Below are experts of layer 5 (counted from 0) of a mixture-of-experts language model. Rows are named router (the router's row for the expert), down (a neuron's output weights, with its number) and show model dimensions 192-255. Each number is 200 + 20 x the weight over its row's rms, rounded and kept within 0 to 999.
Before each expert's rows: a language model's description of what the expert responds to. This comes from a sample of Wikipedia text that the model never trained on.

# expert 47
Description: The piece al inside or starting words, such as Crystal, Bengaluru, Health, Italia, alert, plus Cal, sign, commun, form, de.
router,167,176,169,200,177,200,182,195,219,195,229,167,192,198,175,175,212,186,214,187,216,246,222,212,231,218,218,175,200,203,240,176,188,214,176,190,177,208,210,203,193,198,223,180,200,212,237,184,177,201,211,218,196,213,180,218,174,226,159,195,180,195,217,204
down0,208,205,192,144,172,222,192,199,195,181,202,191,206,175,209,182,182,198,215,219,203,186,160,216,180,266,217,171,189,214,202,188,170,196,202,201,195,193,192,224,206,188,217,194,203,219,173,177,225,210,215,199,203,230,234,223,166,228,191,205,166,183,200,202
down1,249,233,188,203,189,169,210,192,184,187,210,191,217,186,187,180,200,207,262,217,192,189,191,207,210,208,217,208,192,217,190,172,207,221,193,207,202,190,220,184,217,209,200,196,201,192,221,197,225,230,182,193,193,166,171,203,209,184,186,214,179,181,173,194
down2,202,206,211,181,200,189,207,200,170,222,231,221,185,230,170,204,194,254,171,185,190,155,206,236,165,231,167,190,193,204,204,187,205,211,188,222,154,197,177,181,175,189,215,202,205,250,204,174,170,190,216,202,237,193,197,207,190,235,161,210,175,183,182,223
down3,185,177,225,211,228,223,218,186,191,186,175,203,197,204,227,184,164,214,231,190,225,185,175,192,203,217,199,207,164,190,230,147,209,203,194,171,188,182,239,225,207,222,173,192,162,196,188,206,247,185,177,201,185,210,207,240,187,204,201,175,238,166,178,199
down4,202,188,186,180,198,221,201,212,210,207,190,191,202,182,178,188,192,189,234,210,217,193,203,193,211,220,191,242,244,177,185,192,235,235,201,206,227,219,192,217,181,180,210,222,208,194,167,204,238,232,200,238,226,208,186,195,210,198,210,202,179,204,201,222
down5,197,182,211,170,209,241,216,192,215,224,186,161,218,177,213,205,209,190,209,204,181,191,163,190,170,159,178,214,221,225,171,185,217,213,201,206,214,211,181,215,198,241,210,216,217,176,204,176,186,212,241,234,195,187,186,192,196,212,194,196,206,194,201,217
down6,179,200,171,177,217,147,204,182,166,215,188,212,199,185,187,203,218,216,126,201,211,200,195,234,202,193,188,161,205,219,183,184,204,222,207,199,200,210,158,213,199,199,192,198,218,203,203,204,230,199,213,194,225,185,247,208,184,192,168,199,167,188,161,173
down7,183,211,212,204,212,215,191,210,222,179,217,242,201,177,200,157,227,170,190,261,219,180,188,241,212,187,183,211,200,199,162,237,215,235,193,180,199,180,203,202,215,179,172,215,215,200,189,218,209,260,208,201,206,206,172,203,215,183,185,179,210,201,203,196
down8,197,180,236,246,183,197,194,236,219,184,225,206,201,191,178,161,192,170,189,202,199,214,187,204,190,236,185,172,158,218,195,187,198,199,159,175,218,198,215,166,194,230,186,239,209,220,200,177,222,207,219,190,187,212,213,191,164,179,220,226,191,205,209,208
down9,209,222,177,219,215,188,207,203,177,221,171,199,213,206,232,185,212,187,225,177,203,176,222,167,180,170,193,193,214,214,210,188,159,248,177,168,175,219,186,241,162,211,171,195,176,192,207,211,202,202,180,225,191,215,203,197,218,179,191,169,206,182,189,205
down10,211,152,196,186,191,190,192,212,244,205,174,192,190,172,208,216,178,182,214,205,175,183,211,214,205,216,158,218,207,207,184,189,186,218,176,223,205,164,197,185,223,240,182,230,171,173,199,192,179,200,212,220,209,208,193,218,162,174,208,207,199,242,187,220
down11,235,195,186,186,183,182,213,242,182,199,185,215,195,192,199,224,206,183,204,197,210,171,190,248,193,208,213,179,213,224,196,203,174,229,212,216,201,219,156,164,182,180,196,210,192,217,210,172,203,196,162,202,179,199,197,179,194,200,230,198,155,210,226,222
down12,206,198,209,213,203,187,203,192,201,225,186,218,236,205,190,175,182,241,230,229,207,177,192,236,195,213,159,174,187,213,191,216,221,189,168,193,190,187,205,213,220,180,222,199,187,240,193,173,207,178,226,171,203,170,196,157,163,193,161,185,190,214,176,206
down13,180,186,260,190,231,214,239,211,198,230,173,213,199,175,207,179,232,209,146,233,242,221,196,182,169,174,217,202,209,207,196,188,202,221,195,224,208,196,210,206,193,200,200,227,230,209,208,206,191,212,225,200,211,192,199,225,194,208,202,158,168,192,185,205
down14,165,221,182,243,209,210,192,236,206,185,219,225,207,200,188,212,202,214,201,218,195,177,198,208,196,197,188,203,186,214,172,205,203,184,198,215,171,195,183,199,215,192,188,190,200,202,204,182,200,206,215,178,222,185,192,199,234,196,163,192,192,191,172,220
down15,241,216,184,187,170,200,226,205,219,200,217,205,154,212,192,239,209,171,231,185,174,209,211,165,205,189,212,238,184,197,210,202,204,210,186,190,223,220,234,191,225,197,205,200,230,224,184,182,170,199,214,213,194,204,187,204,191,196,130,234,220,191,236,210
down16,219,202,202,239,197,209,216,186,194,231,202,195,187,196,178,208,208,192,199,197,174,225,196,186,187,178,158,188,191,217,194,220,218,223,214,206,170,184,226,240,150,201,217,218,195,220,214,171,172,203,217,197,205,207,207,227,174,242,194,188,207,216,185,222
down17,195,234,197,159,223,201,191,183,174,196,198,195,236,174,150,219,227,209,194,204,193,214,218,208,220,203,190,193,196,187,185,193,233,201,207,194,195,228,176,217,165,203,188,217,193,152,197,173,208,154,231,207,193,204,154,153,228,181,198,196,231,205,170,216
down18,192,238,190,206,178,201,177,177,180,211,246,220,170,198,184,198,199,228,195,201,204,192,178,174,169,172,202,182,206,171,181,163,214,209,232,206,224,230,215,226,192,216,220,216,170,188,240,166,201,223,228,223,198,227,219,189,201,213,209,205,174,180,213,168
down19,186,180,181,177,206,217,197,202,216,196,224,173,206,189,230,224,194,215,200,212,193,187,193,211,210,179,193,222,188,190,249,179,185,236,174,217,232,185,241,197,201,235,217,215,226,201,219,186,198,155,223,205,149,194,206,190,226,229,211,189,191,203,222,190
down20,207,200,196,193,209,180,216,214,147,225,189,212,244,200,179,231,198,201,192,197,199,226,198,222,237,195,218,208,200,205,205,181,203,213,180,207,181,221,188,193,162,213,196,253,191,194,206,196,196,214,213,242,209,189,190,166,191,155,226,202,200,211,170,218
down21,202,199,178,207,191,218,206,181,201,208,176,225,199,236,195,186,194,202,198,222,220,199,172,181,219,215,216,207,181,187,196,180,211,184,208,231,196,202,199,199,179,216,209,218,204,189,182,196,201,176,186,206,186,209,177,183,208,179,199,214,211,198,168,202
down22,215,158,201,186,210,202,194,250,186,205,194,209,198,228,229,176,206,217,214,177,211,221,176,198,208,220,206,199,207,221,213,201,215,242,187,200,185,196,217,196,202,212,246,211,179,174,217,190,203,164,196,171,201,195,155,193,171,207,222,229,198,192,204,192
down23,178,212,206,201,234,178,203,200,203,213,229,175,237,196,148,231,216,206,206,218,181,180,179,190,243,180,181,180,215,213,165,219,183,228,189,220,192,241,187,180,173,174,176,177,205,218,209,191,214,211,214,208,226,207,211,191,183,188,231,230,232,213,224,197
down24,172,141,185,197,206,166,199,184,182,201,221,180,159,185,208,206,165,229,156,205,201,224,187,191,223,213,187,167,228,190,202,181,200,204,219,209,217,217,191,176,218,200,188,200,189,185,164,192,227,201,210,242,201,227,193,186,183,198,172,204,183,207,151,175
down25,172,190,203,202,215,205,180,187,223,194,220,208,178,223,165,212,201,200,205,200,193,228,182,163,225,202,146,194,206,181,171,221,217,217,166,192,223,216,204,210,204,188,174,193,212,206,165,178,231,243,211,179,179,160,226,206,159,178,194,182,206,204,170,184
down26,220,201,220,189,202,204,212,197,172,225,185,221,194,211,172,224,208,214,212,222,212,199,179,202,168,219,195,204,199,202,186,188,171,210,180,185,195,211,182,213,192,206,227,191,166,243,194,174,209,223,188,208,221,227,254,209,163,165,190,232,176,154,177,223
down27,217,171,201,198,214,166,211,200,206,203,224,150,193,233,169,184,212,218,202,190,177,197,190,190,202,211,189,187,190,230,229,219,182,221,237,203,235,194,203,208,198,206,177,238,165,195,216,181,212,213,210,195,207,221,202,209,199,174,192,236,182,200,196,224
down28,172,204,204,227,146,175,216,187,195,186,191,194,191,210,240,189,194,221,216,193,248,232,186,221,227,212,185,201,219,184,201,175,203,172,172,194,173,176,232,187,252,192,180,199,213,192,193,214,227,174,208,225,203,199,217,200,173,172,200,203,233,205,203,213
down29,225,197,182,219,222,188,207,195,191,196,212,199,207,203,177,236,197,214,186,177,203,246,247,192,187,183,209,203,161,156,176,182,210,204,193,175,178,161,216,202,201,194,230,206,212,197,203,218,171,170,171,233,185,212,197,188,200,207,201,193,185,163,228,183
down30,227,145,200,209,201,197,191,181,203,182,199,191,225,171,193,210,216,191,158,219,212,197,208,205,200,161,208,196,180,198,226,210,200,217,184,232,178,153,201,184,225,198,218,174,166,220,238,193,209,217,187,225,218,183,203,196,230,215,216,177,195,166,201,197
down31,189,187,223,220,193,197,200,212,235,219,154,200,194,210,206,222,174,213,219,197,208,206,202,173,173,219,253,205,203,222,219,203,176,226,234,180,220,231,187,209,194,225,197,206,195,215,197,174,173,239,196,168,210,202,206,212,230,209,177,182,244,230,201,190
down32,190,204,174,187,173,208,166,177,194,135,216,217,200,225,195,200,202,228,201,175,206,170,200,194,194,207,228,224,181,187,223,239,199,169,201,175,210,165,207,201,255,219,211,207,216,190,186,191,229,214,180,217,201,167,205,178,188,229,187,204,197,222,222,179
down33,188,212,172,241,229,250,200,158,201,237,192,199,201,179,228,185,179,180,198,191,220,192,191,195,188,198,193,196,210,214,185,204,169,201,176,204,190,224,189,197,198,245,170,182,186,183,194,177,220,210,223,229,201,239,201,195,175,222,177,175,210,172,203,183
down34,178,237,188,177,252,177,180,226,186,205,181,203,235,171,211,220,208,175,196,215,168,198,209,197,228,236,214,216,196,188,192,197,178,223,200,186,183,201,215,208,192,194,192,192,191,227,165,183,201,214,198,203,193,249,212,236,198,206,194,221,207,200,202,213
down35,226,209,224,183,171,228,205,217,217,175,175,207,247,218,219,172,201,205,171,213,169,201,184,216,188,218,172,177,207,184,168,184,179,226,216,271,164,193,199,199,204,204,181,192,217,200,184,230,203,245,208,220,219,200,211,226,221,186,195,193,215,192,194,207
down36,171,181,208,194,196,217,211,191,238,212,164,234,196,215,197,204,199,194,191,220,163,201,211,200,214,256,153,180,201,204,209,218,191,166,195,225,216,157,172,198,250,214,197,206,218,174,204,201,220,207,170,208,221,231,190,194,202,168,227,217,192,204,167,219
down37,182,197,227,184,193,222,168,196,226,220,204,174,214,178,220,209,156,218,178,207,229,203,173,198,217,209,207,226,187,181,196,214,177,206,211,223,200,196,231,192,194,187,169,216,206,212,203,203,231,200,195,188,186,159,180,230,196,220,182,169,208,199,197,174
down38,166,205,160,205,206,188,197,216,199,217,172,220,247,179,231,206,212,227,173,220,200,209,225,171,190,197,237,226,190,200,179,200,175,190,183,191,195,192,222,205,200,199,158,199,199,192,217,213,238,167,207,201,211,190,184,164,229,189,198,219,210,171,204,224
down39,203,193,207,174,175,202,220,217,238,248,194,209,200,196,167,201,194,162,184,209,192,171,167,222,178,226,212,177,220,191,195,222,171,219,204,176,242,201,210,223,183,184,156,204,200,193,212,179,180,209,217,218,197,193,232,200,215,196,198,224,197,197,219,213
down40,154,212,185,173,201,197,197,221,191,229,178,188,204,196,163,198,231,205,176,180,232,211,187,233,191,188,200,215,192,230,211,188,200,221,205,166,212,222,170,220,179,220,195,232,201,212,195,190,207,169,198,205,209,207,204,205,222,195,216,199,168,219,182,209
down41,231,186,227,195,184,181,191,252,219,220,204,208,216,206,184,202,158,208,167,180,207,214,176,183,190,230,190,177,226,176,180,193,194,220,174,213,198,211,190,187,211,169,161,245,181,200,205,197,171,205,246,201,172,209,227,166,224,230,215,180,201,186,205,235
down42,208,207,190,182,235,193,205,228,245,206,249,210,196,204,188,189,218,188,208,168,229,189,193,226,209,199,196,197,179,213,219,203,200,221,218,204,191,206,205,182,187,187,201,202,198,202,201,182,191,231,197,245,231,204,206,226,127,238,172,179,175,175,182,206
down43,200,188,224,204,175,217,202,199,226,181,209,195,193,195,176,209,174,164,181,211,188,186,184,207,205,247,214,247,239,188,212,206,214,232,181,204,190,222,199,194,162,203,199,217,205,226,220,200,201,196,223,210,202,250,202,203,185,214,184,213,193,184,204,189
down44,231,199,207,204,188,174,166,232,195,179,187,205,224,193,170,215,214,175,218,197,236,192,256,177,188,213,196,174,180,192,172,218,214,194,217,195,166,200,160,208,217,212,173,186,214,172,183,228,186,227,206,191,214,223,200,199,234,212,207,159,209,185,200,200
down45,190,176,203,208,162,221,188,202,195,205,193,187,209,199,191,189,195,207,215,178,208,167,161,209,209,181,204,181,201,217,201,205,160,222,216,216,173,220,191,189,199,178,221,247,177,196,205,225,190,190,207,205,170,191,206,213,178,227,179,188,207,199,209,254
down46,192,208,196,231,202,249,199,197,177,175,176,180,161,177,236,219,195,204,195,182,181,199,207,209,181,182,219,176,208,157,215,182,184,270,174,197,194,223,157,197,210,244,179,197,178,183,207,204,197,196,216,212,179,190,212,185,222,192,208,183,235,189,211,184
down47,188,211,186,168,192,183,215,178,196,184,194,200,214,202,176,188,218,199,236,207,213,206,212,196,196,195,209,215,221,202,217,203,215,177,232,198,208,201,194,204,222,210,185,206,196,181,237,175,225,182,210,220,213,194,202,160,193,187,199,174,207,233,229,234
down48,208,211,149,199,229,204,224,230,211,207,189,160,233,213,194,214,181,205,168,196,176,205,179,195,200,240,201,205,192,194,159,201,214,218,176,184,176,205,157,224,207,197,207,198,193,196,181,201,161,192,203,236,224,157,206,211,200,197,173,179,233,203,195,203
down49,181,187,173,202,193,183,172,224,214,200,226,251,186,230,207,201,183,237,186,215,216,206,179,207,173,238,231,201,198,170,186,208,229,192,202,184,178,266,212,215,187,196,235,197,205,220,216,233,197,210,199,212,229,196,229,217,193,191,211,236,213,205,169,221
down50,173,197,205,173,183,210,221,158,181,162,221,210,190,205,186,257,213,248,247,218,209,204,164,209,188,207,212,171,176,191,190,193,193,230,190,190,202,185,195,159,211,208,217,226,215,242,219,221,207,204,215,198,191,204,219,219,208,182,182,218,225,199,186,172
down51,203,177,168,224,224,236,212,207,191,228,185,151,205,195,212,227,216,205,237,155,209,164,156,192,208,212,201,201,224,231,202,218,199,234,177,198,200,187,181,183,182,211,223,206,192,219,212,185,234,219,186,197,165,170,228,168,222,222,196,197,183,206,194,200